Weights of a small mixture-of-experts language model, trained from scratch on English Wikipedia: 128 experts in each of 8 layers, 2 picks a token.
Below are experts of layer 5 (counted from 0) of a mixture-of-experts language model. Rows are named router (the router's row for the expert), gate (a neuron's input weights, with its number), up (a neuron's input weights, with its number) and show model dimensions 0-255. Each number is 50 + 12 x the weight over its row's rms, rounded and kept within 0 to 99.
Before each expert's rows: "mostly gets" lists some tokens that are sent to it at least half of the time; "comes after" lists some tokens at least twice as common just before its tokens as in all text. This comes from a sample of Wikipedia text that the model never trained on. Tokens count by the router's weight.

# expert 72
mostly gets: " GF", "°N", "/A", " GA", " Dec", " cal"
comes after: "0", "1", "3", "7", "6", "2"
router:38 37 41 69 49 48 51 42 36 55 43 25 54 53 36 79 37 44 65 48 43 55 52 60 43 53 44 62 53 61 46 51 56 43 77 22 37 70 61 44 60 56 64 58 68 53 38 57 52 72 51 38 28 44 54 73 46 43 40 38 39 44 70 43 29 59 62 45 53 52 72 52 42 71 61 64 38 56 55 70 37 33 44 60 36 44 53 50 32 49 58 43 53 50 59 62 45 52 49 44 47 52 47 45 40 45 60 45 50 49 49 50 38 48 33 57 35 43 46 62 57 63 61 80 37 53 63 52 67 40 51 44 36 44 54 40 40 49 46 61 50 52 42 46 69 47 29 66 44 69 47 41 40 49 45 68 74 47 61 61 60 61 58 66 70 30 46 32 76 35 50 54 32 50 60 49 26 58 38 72 43 57 66 53 67 56 51 51 45 76 39 49 59 32 53 48 43 52 69 40 63 56 57 64 43 47 73 69 35 56 46 33 72 55 25 28 54 48 43 38 39 34 45 71 63 30 57 44 75 39 39 67 50 50 40 59 33 40 40 42 47 39 48 32 67 43 66 42 49 34 68 51 64 36 58 58
gate0:51 43 21 28 59 42 45 55 60 45 30 51 64 62 32 48 42 62 57 61 40 34 48 61 71 71 64 56 50 52 70 46 35 60 66 41 49 54 57 62 55 41 44 59 44 46 47 58 52 45 43 39 51 52 53 51 43 69 49 37 36 57 50 37 52 65 49 61 55 54 45 32 39 53 35 42 45 58 42 62 58 56 51 59 29 40 31 55 42 49 45 69 64 52 34 66 24 83 45 33 57 52 51 45 37 61 65 33 41 68 54 60 30 44 35 56 25 58 47 53 36 53 53 54 35 33 29 54 83 44 48 50 54 33 41 37 55 32 54 47 35 56 61 66 50 26 80 58 30 61 46 31 49 61 39 53 77 49 39 47 54 49 53 56 39 58 63 45 44 33 29 42 42 60 62 61 48 59 44 54 54 69 60 40 66 41 48 83 37 61 41 42 51 55 52 61 55 53 45 32 29 40 39 60 58 32 29 52 66 60 54 39 55 54 18 56 51 56 48 27 51 51 42 65 36 45 57 51 59 45 55 42 53 27 45 61 43 55 43 21 70 59 50 58 45 55 72 44 56 28 50 32 45 36 63 53
up0:44 61 46 37 45 40 58 57 50 56 63 60 44 44 41 49 41 65 66 68 38 47 43 41 64 49 49 66 50 54 47 33 43 63 43 47 40 55 33 63 58 49 36 49 46 32 37 81 48 47 49 53 22 41 69 51 44 44 36 65 58 30 34 33 44 39 36 46 60 27 38 28 66 60 44 51 68 30 44 67 65 48 59 34 52 39 62 47 35 49 46 34 37 48 45 62 58 59 29 43 26 54 56 53 43 47 48 55 39 51 66 59 64 59 63 57 41 52 45 48 70 35 56 61 36 34 60 46 53 36 33 70 34 57 21 44 40 47 56 46 56 59 34 21 35 58 73 58 40 63 49 56 61 37 59 57 44 42 62 27 23 55 46 39 41 55 59 54 56 31 51 42 64 66 48 61 62 61 61 49 35 39 39 47 43 61 43 72 42 50 46 64 35 59 81 58 47 41 31 52 65 42 44 46 35 50 54 75 39 46 52 44 47 55 48 56 50 59 68 35 45 65 46 50 44 47 57 52 37 55 44 53 62 41 40 28 70 34 61 62 84 23 78 32 45 56 54 50 76 49 59 36 51 57 49 47
gate1:47 44 36 47 44 50 39 52 69 69 51 57 42 54 54 38 57 51 30 54 39 54 84 46 42 52 22 38 53 53 69 40 57 49 47 52 50 67 59 34 60 50 48 58 44 48 50 56 68 44 26 40 35 42 22 46 47 42 41 66 60 54 55 44 37 45 19 58 54 40 43 41 56 52 34 42 46 55 37 50 44 37 55 45 50 63 49 36 56 54 40 45 48 52 53 38 39 52 50 45 40 43 61 49 52 52 53 50 58 50 29 42 52 42 37 49 33 58 42 59 47 53 37 46 46 56 57 44 49 55 50 57 39 55 41 34 76 63 50 45 65 64 34 40 43 76 45 49 33 54 28 51 38 33 55 37 59 43 55 41 64 57 60 72 34 32 59 48 74 54 36 55 46 64 20 51 63 44 57 28 47 29 41 60 44 67 44 78 51 40 61 45 54 67 60 77 52 38 77 77 58 38 51 35 56 56 17 59 51 59 46 47 42 61 70 40 44 55 50 61 56 46 65 43 47 47 47 44 54 58 24 61 32 55 43 51 72 49 41 17 46 37 57 19 34 37 39 30 53 55 16 28 51 41 40 42
up1:51 64 59 60 49 37 44 43 54 47 52 59 57 48 60 27 51 51 57 47 35 47 72 29 66 56 58 31 38 58 46 39 46 33 44 58 70 55 45 36 48 37 53 40 32 57 38 50 53 62 34 63 70 50 34 32 59 51 43 58 23 55 50 62 59 42 43 40 67 57 39 49 39 54 34 43 53 60 49 42 37 46 31 51 37 51 52 62 77 41 39 32 58 32 44 43 36 45 23 58 41 49 37 68 52 47 60 38 50 34 50 43 51 57 42 35 38 66 62 60 63 35 51 58 52 51 46 24 67 74 70 60 53 58 52 55 39 54 49 69 61 51 23 57 33 67 43 43 30 59 43 46 45 17 49 47 52 33 49 42 48 39 49 54 35 45 40 58 52 57 39 41 64 59 36 42 52 28 53 35 48 33 46 54 22 41 57 65 27 32 68 43 68 28 52 59 45 66 33 72 41 54 53 45 61 54 33 46 72 51 48 54 41 63 61 42 26 49 54 57 34 70 64 22 31 66 37 49 50 48 58 67 41 51 62 41 57 53 10 62 55 51 43 47 48 59 47 35 66 59 36 45 42 59 46 57
gate2:59 47 54 61 62 57 46 46 48 41 70 50 55 58 42 48 56 78 61 49 44 45 53 64 45 44 54 50 63 49 59 33 42 49 50 54 59 47 55 52 39 55 40 49 46 54 44 49 44 44 53 66 42 49 55 43 50 56 52 63 44 39 27 29 09 41 38 58 54 24 60 36 58 50 39 55 52 30 48 65 36 29 59 34 44 52 44 54 35 27 42 47 49 47 59 63 42 24 47 65 48 68 63 21 35 55 42 60 57 54 44 63 64 44 48 49 50 50 56 43 70 47 64 52 68 43 70 62 50 61 42 52 58 65 18 43 36 55 49 53 36 49 24 50 58 53 59 49 52 57 40 45 51 47 65 24 41 40 67 57 63 40 60 48 51 43 36 35 40 56 54 48 46 34 56 61 33 65 46 53 40 31 33 62 61 59 58 58 41 37 52 36 54 31 48 32 43 58 55 43 59 28 46 54 58 34 74 58 38 31 40 36 50 56 45 57 49 32 51 48 41 55 72 36 41 46 44 33 55 33 63 54 70 33 66 40 69 67 48 47 80 54 53 43 60 53 13 52 75 50 79 34 81 29 42 50
up2:51 48 62 66 49 51 52 56 48 74 66 34 36 55 56 57 45 37 37 60 42 72 49 53 42 50 37 35 61 51 70 31 56 53 36 53 59 52 62 46 32 61 62 64 61 60 68 58 64 37 52 63 48 55 45 56 61 59 53 40 55 22 47 56 60 25 38 40 48 39 64 45 53 42 35 69 37 31 52 72 52 45 40 42 51 53 62 36 43 30 51 52 25 41 59 71 78 07 51 68 51 44 66 47 29 40 34 64 57 46 46 51 36 51 62 54 51 41 35 48 60 44 42 35 60 36 65 44 43 61 63 63 45 38 54 64 63 47 35 55 52 58 31 60 55 44 57 48 39 58 64 62 46 51 44 48 40 55 67 54 45 34 53 50 60 40 55 54 43 72 43 66 41 25 40 30 60 47 34 43 46 43 55 41 59 54 51 31 40 40 54 62 58 68 37 39 37 41 48 72 55 47 65 65 19 60 52 64 21 34 41 68 58 52 38 45 58 55 37 61 47 56 55 60 33 54 35 64 40 55 85 51 51 34 67 45 58 45 71 60 42 32 64 46 45 49 32 50 72 50 59 70 49 42 40 55
gate3:47 57 47 40 50 53 50 51 47 49 40 57 55 68 39 48 49 45 67 45 59 62 61 66 60 42 22 54 44 56 42 63 60 45 34 44 39 42 55 69 57 40 42 68 47 56 48 49 51 52 76 54 45 41 66 48 34 70 37 27 45 49 48 36 63 58 36 62 50 39 60 57 39 66 34 30 51 61 42 67 65 63 64 65 61 62 53 46 36 40 43 52 33 24 75 61 60 32 79 37 61 27 42 44 71 50 46 27 49 78 55 50 51 41 43 52 54 59 44 76 35 65 53 35 44 62 62 23 25 59 46 45 45 48 56 43 46 51 42 46 50 72 42 46 69 49 41 43 47 74 47 35 59 60 54 62 56 21 62 55 47 62 34 45 49 66 42 39 57 67 26 60 49 53 44 44 48 56 45 48 49 44 46 33 61 78 51 54 49 42 44 32 46 32 72 76 38 24 55 64 47 43 73 49 67 47 59 55 52 67 53 53 69 50 73 52 55 53 55 56 32 45 64 50 45 45 53 74 63 56 51 51 52 35 47 49 35 57 43 38 42 46 38 42 40 44 51 64 49 48 38 15 57 60 70 58
up3:54 63 54 30 46 50 37 32 46 59 50 56 48 57 49 49 38 36 54 37 50 72 68 54 65 72 37 23 47 52 63 48 32 46 63 55 30 26 56 64 59 57 43 32 47 51 26 50 31 58 63 79 61 58 71 55 49 53 39 44 57 60 56 31 59 42 46 32 66 59 50 48 47 73 63 46 59 38 28 41 44 64 46 53 56 23 43 42 50 52 20 32 57 58 46 60 47 48 56 61 48 51 38 49 53 42 42 43 42 54 36 41 65 54 44 42 53 61 55 39 46 64 68 59 46 27 56 32 60 58 42 49 61 46 73 50 22 32 65 64 50 50 39 55 45 64 40 38 33 39 31 59 38 44 48 58 22 38 55 47 35 47 33 42 57 51 50 69 60 59 33 56 55 47 33 58 57 37 48 39 54 70 53 46 52 45 46 60 48 51 68 35 57 30 44 81 29 62 23 49 36 70 41 32 30 59 40 55 64 54 61 75 52 60 60 67 50 45 51 33 34 60 54 53 40 51 45 53 29 49 62 52 41 56 67 50 24 54 40 65 65 45 39 31 53 65 65 37 43 63 43 51 43 62 57 51
gate4:42 48 49 51 50 40 48 61 49 42 40 67 58 64 40 35 70 31 49 48 28 52 48 62 30 57 64 63 51 56 36 42 39 67 50 52 87 28 58 67 43 51 55 46 53 57 69 48 52 36 51 67 64 55 48 42 49 43 68 57 42 45 33 35 44 68 38 55 41 53 47 51 62 58 66 31 52 39 59 26 59 31 45 53 41 49 51 59 45 58 60 38 42 54 64 50 54 77 49 52 54 51 59 40 42 62 69 68 57 52 67 78 34 68 71 45 34 49 58 53 33 54 35 72 76 46 65 46 64 47 41 34 46 51 78 53 39 57 44 54 54 31 60 31 55 39 46 36 45 33 52 59 64 53 51 29 62 51 52 52 66 50 61 57 66 64 40 69 42 22 34 54 54 55 47 54 55 47 62 65 46 44 69 51 39 69 74 29 62 35 51 34 33 50 48 45 50 57 58 59 43 59 84 71 36 49 41 54 30 56 50 56 48 62 38 58 41 62 35 65 63 34 49 39 65 52 64 42 65 57 48 72 46 54 51 37 44 46 62 71 49 30 60 31 59 49 48 36 54 64 50 55 61 71 56 64
up4:48 69 48 57 64 50 53 39 49 59 59 49 43 64 45 46 36 67 57 57 60 70 40 48 62 65 52 44 52 50 52 38 46 46 48 37 48 60 46 60 54 43 61 69 63 44 44 50 44 50 72 38 28 27 55 42 54 59 27 65 68 22 36 43 44 74 54 47 66 39 52 36 38 40 71 64 57 57 45 53 46 32 29 79 38 53 41 27 56 37 35 70 59 52 51 65 50 44 53 31 77 39 44 49 41 44 44 40 38 61 57 38 62 56 52 45 59 40 56 43 69 62 53 54 35 35 68 54 55 62 61 66 39 53 53 39 33 47 44 85 39 68 50 74 32 55 57 54 44 55 42 38 74 48 60 69 44 44 39 45 28 34 51 33 57 59 73 45 38 64 56 45 52 35 47 35 56 59 36 52 33 63 42 33 52 51 41 59 39 40 47 73 57 49 61 32 48 68 30 44 66 48 19 48 41 44 41 56 53 55 56 55 47 42 34 39 66 56 49 63 55 40 43 76 55 54 40 71 31 69 81 52 48 67 45 47 53 56 54 63 41 65 41 44 64 48 49 67 60 34 55 60 61 56 40 39
gate5:49 52 70 38 44 59 63 51 43 57 58 62 59 29 40 44 40 59 37 68 37 54 37 46 47 69 25 43 51 56 48 57 52 41 25 45 47 34 49 68 45 55 31 58 49 53 56 37 52 48 64 33 63 45 58 48 54 49 58 35 46 58 42 35 44 72 30 47 29 64 53 73 63 38 38 76 54 36 50 57 30 45 55 50 43 60 67 37 53 30 36 53 33 63 58 34 46 52 61 54 76 33 44 15 53 46 36 44 29 56 60 60 42 38 38 57 61 54 72 53 46 36 63 49 37 43 51 40 46 71 35 58 36 71 33 48 58 58 62 49 23 56 57 36 61 56 53 44 54 55 54 48 61 61 43 49 45 62 50 51 33 53 51 54 58 55 63 38 56 61 34 42 58 49 68 67 48 54 71 58 71 69 30 71 71 48 68 40 31 64 37 44 48 44 39 55 30 61 52 49 69 56 28 42 38 40 45 44 39 44 61 70 55 60 52 49 46 37 49 43 51 45 34 63 52 40 56 49 49 59 47 26 59 53 31 59 54 49 68 42 58 58 86 48 72 50 55 79 68 51 47 37 52 29 41 42
up5:44 39 30 73 62 45 50 44 44 70 44 36 69 49 54 50 47 54 29 30 39 51 41 56 47 59 72 59 55 34 59 53 59 45 59 57 70 28 60 43 50 53 55 42 45 21 65 56 50 52 30 39 48 38 48 51 47 56 43 36 49 58 51 76 51 30 67 44 78 45 59 41 40 54 74 69 44 46 50 40 39 44 25 56 33 64 40 65 61 43 63 14 34 36 46 48 61 60 52 35 36 55 41 61 36 48 53 37 50 59 37 40 42 59 53 67 30 73 38 53 76 65 15 57 64 41 43 33 61 50 63 47 55 41 61 55 54 49 75 59 62 37 75 31 33 48 40 57 53 42 42 43 44 38 56 66 59 49 48 40 44 60 45 52 46 58 59 34 47 40 45 47 26 52 67 38 57 47 25 57 51 37 57 58 40 39 51 56 44 43 63 62 50 64 76 41 60 42 55 63 65 61 50 40 44 48 48 38 64 49 63 39 57 57 37 59 58 71 60 66 34 52 67 62 59 56 47 54 39 67 66 58 44 51 71 51 54 45 42 43 50 59 31 52 52 60 57 47 67 38 22 62 54 51 64 66
gate6:53 58 47 41 64 55 48 43 47 39 28 58 46 67 49 38 59 74 55 35 26 26 39 29 38 37 39 53 50 47 28 60 29 37 52 51 48 32 59 68 62 31 39 40 40 31 40 35 44 58 40 46 55 52 56 50 78 70 61 49 23 47 48 25 32 63 45 52 61 40 55 53 41 51 56 65 60 52 47 66 66 37 64 56 48 52 28 66 52 51 53 50 58 17 63 50 47 70 55 51 42 31 44 50 49 45 68 52 38 59 42 66 52 53 41 23 51 48 41 45 55 54 39 51 66 53 64 52 31 52 41 30 42 60 54 42 53 28 66 38 40 46 64 45 49 61 62 44 47 48 42 50 58 52 47 48 46 35 42 50 41 60 45 42 63 51 77 30 67 60 43 77 38 75 55 77 49 60 44 33 53 36 56 61 53 63 49 63 56 64 49 55 29 31 76 73 46 61 46 36 40 56 49 31 53 50 49 56 61 45 57 48 67 49 46 60 56 50 73 40 43 38 39 62 44 30 43 66 79 51 46 57 49 72 45 44 42 48 40 37 71 54 46 48 57 57 73 43 47 57 34 22 47 43 46 52
up6:59 62 51 49 58 61 54 50 51 39 41 63 35 58 46 42 40 58 39 56 28 48 44 37 46 24 39 71 41 43 28 68 48 22 33 51 56 37 67 49 74 60 54 26 36 36 67 33 53 50 55 43 48 35 64 47 61 76 54 50 60 54 39 40 38 31 65 37 73 44 67 58 51 48 68 68 46 74 45 65 50 50 67 53 62 60 52 69 65 50 47 66 59 23 65 62 44 51 54 55 29 52 48 49 58 48 61 49 55 48 42 69 41 58 25 38 53 49 58 58 51 56 37 40 69 42 59 54 48 57 39 47 46 47 29 55 59 28 53 59 53 71 64 61 49 86 46 41 46 41 45 60 67 62 45 39 49 40 38 52 58 39 48 56 47 30 61 41 71 71 63 58 35 55 40 52 49 65 58 17 82 55 29 70 45 47 55 41 45 55 54 48 34 36 80 77 51 47 58 40 61 63 33 36 43 64 47 48 62 35 53 62 58 50 48 63 42 45 68 43 49 32 38 46 55 58 51 44 56 46 32 44 45 60 58 52 64 56 38 49 63 52 39 49 56 46 59 54 50 54 38 22 46 51 44 35
gate7:49 42 54 60 47 54 56 46 70 40 54 52 53 69 72 43 55 49 47 65 67 62 54 50 77 48 17 59 28 36 53 66 73 54 45 41 39 40 36 48 48 28 41 51 49 35 55 58 50 48 41 45 42 54 41 45 37 56 46 39 46 58 47 76 48 42 38 51 54 36 72 41 49 65 30 52 57 59 52 70 61 54 61 32 61 49 50 48 55 40 53 49 30 55 42 53 67 61 59 52 46 48 61 46 49 61 45 43 53 60 39 42 53 42 54 51 71 73 46 33 57 45 35 20 29 53 31 45 46 42 44 68 60 54 35 58 43 48 58 46 63 41 69 51 64 62 41 40 36 51 33 43 59 38 43 47 59 42 33 53 37 70 54 53 47 64 62 46 53 59 69 72 48 47 59 61 15 57 42 29 50 23 39 57 58 79 45 52 55 52 45 59 57 51 73 52 54 42 52 63 66 50 40 45 55 39 72 47 62 40 51 31 44 43 52 55 45 43 70 53 27 44 36 75 35 70 35 52 52 32 43 44 38 67 62 17 56 71 40 69 70 23 60 47 60 45 58 59 42 39 64 37 58 42 35 65
up7:48 68 64 36 56 40 38 45 61 50 60 62 63 35 44 40 61 32 41 47 49 51 58 38 54 57 36 72 58 37 60 62 36 17 50 54 43 28 44 70 52 58 53 48 38 38 48 50 46 57 65 54 37 57 56 54 43 69 32 48 53 37 41 31 41 53 57 41 68 49 47 56 52 52 30 46 55 29 24 45 53 24 56 67 42 56 57 70 46 54 55 37 47 44 46 66 66 80 73 52 35 51 47 56 60 55 68 71 55 74 30 53 42 46 51 79 17 58 55 66 46 59 68 55 29 64 61 52 59 72 50 42 49 53 53 45 45 30 42 60 47 67 59 48 56 63 47 36 33 53 57 60 49 44 35 56 34 23 41 48 45 58 43 58 57 69 52 47 46 52 26 55 53 32 38 68 27 41 83 46 49 40 43 47 58 46 52 73 37 65 48 54 49 44 43 65 54 57 38 55 37 47 66 61 36 34 50 60 59 44 59 55 58 53 51 68 51 57 60 35 31 31 58 41 41 55 60 28 42 48 28 36 61 40 42 68 35 53 52 29 59 48 52 52 45 38 47 32 68 40 32 59 51 53 63 51
gate8:57 55 41 52 38 41 42 37 62 41 48 45 53 31 59 67 37 18 43 55 54 49 63 58 64 51 63 41 45 52 62 58 51 51 55 55 46 68 71 54 63 37 33 48 48 74 56 71 60 47 47 44 87 50 34 46 52 53 61 33 36 83 61 37 55 41 21 72 55 49 23 60 47 49 47 32 44 61 71 29 47 58 71 52 54 38 33 49 60 59 41 42 48 62 44 39 52 56 38 48 57 27 38 40 60 47 52 46 49 49 40 52 34 48 43 46 47 57 33 59 17 50 66 53 47 75 65 49 65 25 57 46 62 61 59 59 53 38 61 45 55 40 44 46 62 48 56 53 36 39 44 54 49 42 42 20 54 43 66 48 56 49 54 48 39 78 36 60 67 44 28 54 55 34 60 52 57 36 65 47 66 59 43 59 55 49 47 65 69 46 57 28 32 54 43 67 51 51 47 23 31 57 54 70 65 68 34 49 52 62 58 58 56 61 53 53 42 47 32 46 54 48 51 50 44 45 68 59 61 48 40 35 51 48 57 40 19 47 69 27 36 45 33 36 56 45 51 40 49 69 58 58 52 74 46 48
up8:50 39 58 55 59 55 62 71 47 64 53 56 43 79 47 30 64 61 50 52 44 50 30 44 41 45 34 64 42 44 53 51 50 37 42 61 53 40 40 49 39 51 56 56 55 35 50 51 46 44 61 52 23 59 62 50 53 61 44 69 68 08 40 60 53 46 75 41 54 53 82 38 48 44 63 65 55 40 28 74 63 52 43 58 49 61 68 54 44 44 54 78 47 48 50 74 53 37 69 59 37 77 66 58 45 39 37 53 49 56 48 37 62 57 65 44 41 31 61 55 65 56 41 28 53 41 30 49 38 65 33 65 47 31 42 44 58 44 31 51 36 57 46 65 34 55 62 55 69 60 66 53 47 58 59 81 33 56 41 58 62 44 30 51 46 23 56 50 35 58 68 46 53 53 34 38 46 62 41 39 33 49 42 30 46 52 46 53 37 55 48 61 67 69 43 39 48 44 40 66 50 35 40 33 26 34 63 48 43 33 39 52 35 29 51 57 74 46 63 51 49 49 56 49 54 53 41 61 46 39 65 67 40 57 40 65 68 51 45 72 55 63 53 64 43 33 46 52 44 38 39 56 35 34 55 50
gate9:53 57 37 49 57 57 35 57 43 57 27 50 58 67 44 52 52 37 43 41 56 40 86 64 67 45 56 43 53 55 57 43 49 65 44 48 37 41 62 58 66 62 55 50 52 37 52 19 38 47 48 66 19 51 61 39 44 66 48 52 58 54 47 34 47 39 68 48 71 53 40 46 66 46 45 23 59 55 28 54 49 32 33 63 39 43 31 54 45 46 48 39 48 34 51 36 45 49 50 42 69 76 44 48 45 49 67 49 50 75 44 55 41 47 47 56 22 76 51 42 58 49 20 59 54 34 43 59 51 70 64 48 55 76 52 42 51 46 62 75 45 65 71 46 58 38 41 66 20 47 47 54 44 42 64 61 38 53 47 42 51 50 55 65 49 42 56 40 65 64 46 58 43 58 57 59 54 45 40 54 59 29 53 50 47 45 42 63 40 36 48 38 56 41 51 52 32 53 49 56 52 59 53 33 22 69 59 58 71 43 74 49 48 88 57 47 38 53 53 28 31 47 58 54 48 63 33 36 48 63 45 49 28 46 24 55 40 63 43 43 56 47 69 44 39 69 49 37 64 45 26 34 46 44 66 42
up9:44 42 52 60 54 47 51 52 53 51 61 44 52 51 34 51 58 42 52 66 49 53 46 45 55 65 51 45 58 42 51 42 30 59 55 46 59 54 41 62 34 42 50 52 52 76 44 75 60 37 61 54 68 54 49 50 60 57 28 46 42 36 40 56 60 57 32 61 43 58 50 43 42 50 39 75 34 45 56 29 40 49 55 43 47 52 56 37 49 45 40 53 38 76 41 67 77 43 55 51 57 49 68 44 61 48 59 59 36 32 49 51 25 64 46 43 57 34 62 60 48 50 78 49 45 54 55 21 60 42 48 54 45 28 55 59 72 48 11 46 56 52 19 33 45 38 58 44 62 37 64 45 34 41 51 55 59 56 66 48 51 37 37 47 51 62 43 68 39 41 57 35 59 24 41 45 59 61 68 52 54 59 56 52 61 58 56 53 60 45 48 46 51 61 46 36 59 53 73 49 60 48 81 79 50 45 36 57 35 52 32 39 55 32 54 51 69 42 42 68 61 48 37 39 31 40 76 50 33 51 42 50 48 23 55 56 78 20 58 45 40 65 27 43 53 44 62 58 30 60 64 79 34 64 59 38
gate10:50 43 53 58 53 42 48 61 57 46 47 45 57 61 45 59 57 30 51 63 50 66 40 40 29 24 59 59 38 52 58 44 45 46 49 43 63 45 42 43 72 56 66 60 59 56 47 69 70 58 43 47 48 59 35 53 53 47 48 36 48 43 70 60 76 58 52 47 35 54 45 60 42 69 50 40 42 67 43 48 66 69 47 49 34 79 42 49 59 45 51 38 64 68 39 56 57 56 17 45 57 58 67 55 51 65 51 63 52 47 31 50 43 38 56 59 70 44 56 25 51 41 39 46 25 52 32 55 73 52 41 53 32 40 47 50 74 53 53 47 49 32 68 60 44 33 39 63 68 31 67 51 20 40 61 50 77 64 34 63 50 52 65 70 62 24 68 60 61 33 46 47 56 56 50 45 48 45 42 47 43 45 63 62 56 32 40 37 50 73 62 44 59 47 41 40 69 23 48 43 52 49 49 49 47 63 45 46 76 45 59 36 43 44 35 41 33 43 28 58 50 54 46 46 64 52 48 37 52 60 44 59 60 40 52 67 69 38 53 72 35 66 47 36 62 38 66 21 35 40 60 66 43 57 53 81
up10:59 37 51 34 49 58 54 49 49 70 41 50 54 41 57 60 63 46 60 58 66 58 46 54 66 33 49 67 20 44 62 57 79 48 30 51 43 55 46 53 58 61 46 40 39 31 51 55 55 52 55 51 30 62 47 55 51 60 49 53 56 61 62 45 44 64 56 54 50 58 64 70 69 43 38 62 51 59 58 50 46 38 37 64 45 62 83 46 63 57 44 29 64 39 41 45 56 74 58 47 59 64 69 55 61 59 51 48 70 67 37 49 64 40 61 40 50 62 45 35 63 65 48 50 30 59 56 82 47 45 42 81 50 80 56 57 44 65 53 31 21 47 48 61 51 38 62 52 47 57 49 45 48 33 59 65 79 51 54 55 48 60 55 43 55 48 33 46 48 51 36 45 39 46 55 22 48 63 49 44 67 20 41 20 64 52 68 41 39 47 58 38 43 46 46 45 61 39 59 67 44 16 61 38 47 62 53 58 77 47 60 52 53 52 38 43 33 74 64 52 53 40 75 54 52 46 34 49 58 65 57 34 34 79 33 41 53 53 50 56 50 53 59 50 64 38 49 50 43 35 39 34 31 49 59 51
gate11:49 54 68 46 41 59 67 30 39 59 46 45 48 38 66 39 50 50 36 54 54 53 37 47 81 32 40 42 40 29 50 81 70 51 34 44 58 36 58 48 28 39 35 53 49 58 71 23 30 39 31 40 62 53 68 59 49 48 54 36 61 48 40 71 51 33 53 42 67 55 48 44 38 37 42 71 41 31 69 43 28 50 70 49 60 36 62 72 53 48 57 43 61 31 48 38 36 37 48 37 29 14 36 61 59 48 42 43 33 56 57 57 53 43 57 46 45 56 47 42 52 38 45 59 58 43 59 44 48 42 60 35 63 53 51 53 31 67 51 47 59 46 62 55 47 63 37 37 49 62 40 53 61 47 34 32 42 64 50 47 75 48 64 47 48 54 44 61 56 51 31 34 43 52 51 52 47 52 40 47 46 40 32 44 35 31 63 48 46 36 57 75 36 33 29 56 26 50 62 49 69 46 28 46 36 39 53 33 67 51 62 61 62 49 54 35 41 63 79 43 46 26 44 67 46 54 57 29 49 31 55 51 46 53 87 43 54 45 32 56 68 55 65 56 60 40 48 62 52 49 42 57 55 54 49 45
up11:37 60 32 50 53 52 27 62 51 42 47 48 44 45 55 60 52 54 38 38 44 28 72 28 48 35 54 62 56 60 38 45 39 42 44 61 59 39 45 52 57 64 50 62 51 60 34 52 64 51 50 39 43 57 36 46 62 26 44 51 47 46 59 45 32 55 43 47 52 68 36 44 38 43 60 37 54 47 46 54 51 31 49 67 27 63 57 56 26 43 54 64 64 45 47 54 48 39 18 51 33 37 46 57 65 55 67 59 49 63 51 67 61 51 33 76 10 38 55 53 38 57 28 68 51 25 26 57 48 43 43 26 40 25 47 31 60 25 52 51 54 47 86 63 58 66 53 60 56 44 54 56 33 44 40 46 42 37 33 47 40 40 57 47 49 50 70 46 55 41 26 53 52 54 50 39 57 55 58 34 36 34 73 57 44 49 43 53 42 63 52 45 49 48 78 60 56 41 38 33 66 48 67 45 39 56 40 50 61 37 74 50 70 57 48 47 38 46 52 48 28 53 57 51 57 39 28 40 52 84 40 52 52 38 55 56 52 55 45 44 77 33 47 65 43 54 65 45 42 46 34 28 60 56 58 55
gate12:53 53 45 47 54 51 48 45 57 66 42 44 52 58 37 48 41 39 55 49 57 67 53 66 47 76 49 28 34 53 58 46 44 62 51 47 48 34 64 40 48 56 43 35 57 79 49 45 54 56 71 43 44 43 34 54 42 40 57 71 54 37 71 47 59 58 29 58 48 45 49 46 45 66 35 65 40 42 58 60 39 86 22 29 73 65 36 29 51 45 41 42 44 42 51 65 54 22 63 53 66 34 47 53 34 35 15 31 53 45 69 58 54 33 52 47 16 47 67 46 44 25 35 55 41 34 68 45 60 71 65 67 61 52 59 58 52 53 29 68 47 62 37 66 55 61 49 62 35 57 55 50 48 54 51 66 62 47 89 52 45 51 34 56 53 42 57 48 51 47 39 69 56 49 41 32 45 56 39 57 44 49 37 47 57 75 47 35 38 35 50 51 63 51 30 52 33 39 50 67 57 49 50 54 43 45 63 40 43 55 51 44 53 49 44 41 45 37 38 79 50 57 56 51 46 50 55 52 61 60 65 57 43 53 64 39 58 46 37 64 35 36 67 28 49 46 23 43 31 56 66 66 48 49 41 49
up12:51 55 51 51 59 60 54 55 43 47 47 60 52 50 60 58 66 46 44 51 39 42 50 27 43 33 47 59 64 49 43 44 43 48 50 49 63 63 37 60 51 43 59 72 42 27 44 51 40 45 31 66 62 58 56 49 54 50 40 32 37 56 29 62 43 42 69 41 65 56 36 35 65 33 56 30 62 53 45 31 72 20 69 61 16 32 69 63 45 55 53 53 71 46 31 31 47 67 41 52 53 65 58 47 68 65 72 65 44 57 42 53 43 65 49 55 59 60 26 52 56 77 56 57 50 45 31 56 41 32 24 37 48 43 43 35 66 46 68 30 59 53 57 34 32 39 65 32 63 52 43 58 56 51 53 34 43 53 13 30 58 46 63 43 49 74 42 52 58 48 66 28 42 61 51 65 64 45 46 50 48 54 66 37 40 27 51 58 68 61 52 59 42 54 60 44 68 62 52 54 51 57 56 43 42 64 34 57 56 57 55 51 43 43 47 57 50 66 68 28 62 45 41 48 46 50 50 57 25 50 39 51 45 43 33 61 44 53 60 44 59 63 43 73 42 61 79 54 58 48 18 43 53 47 59 45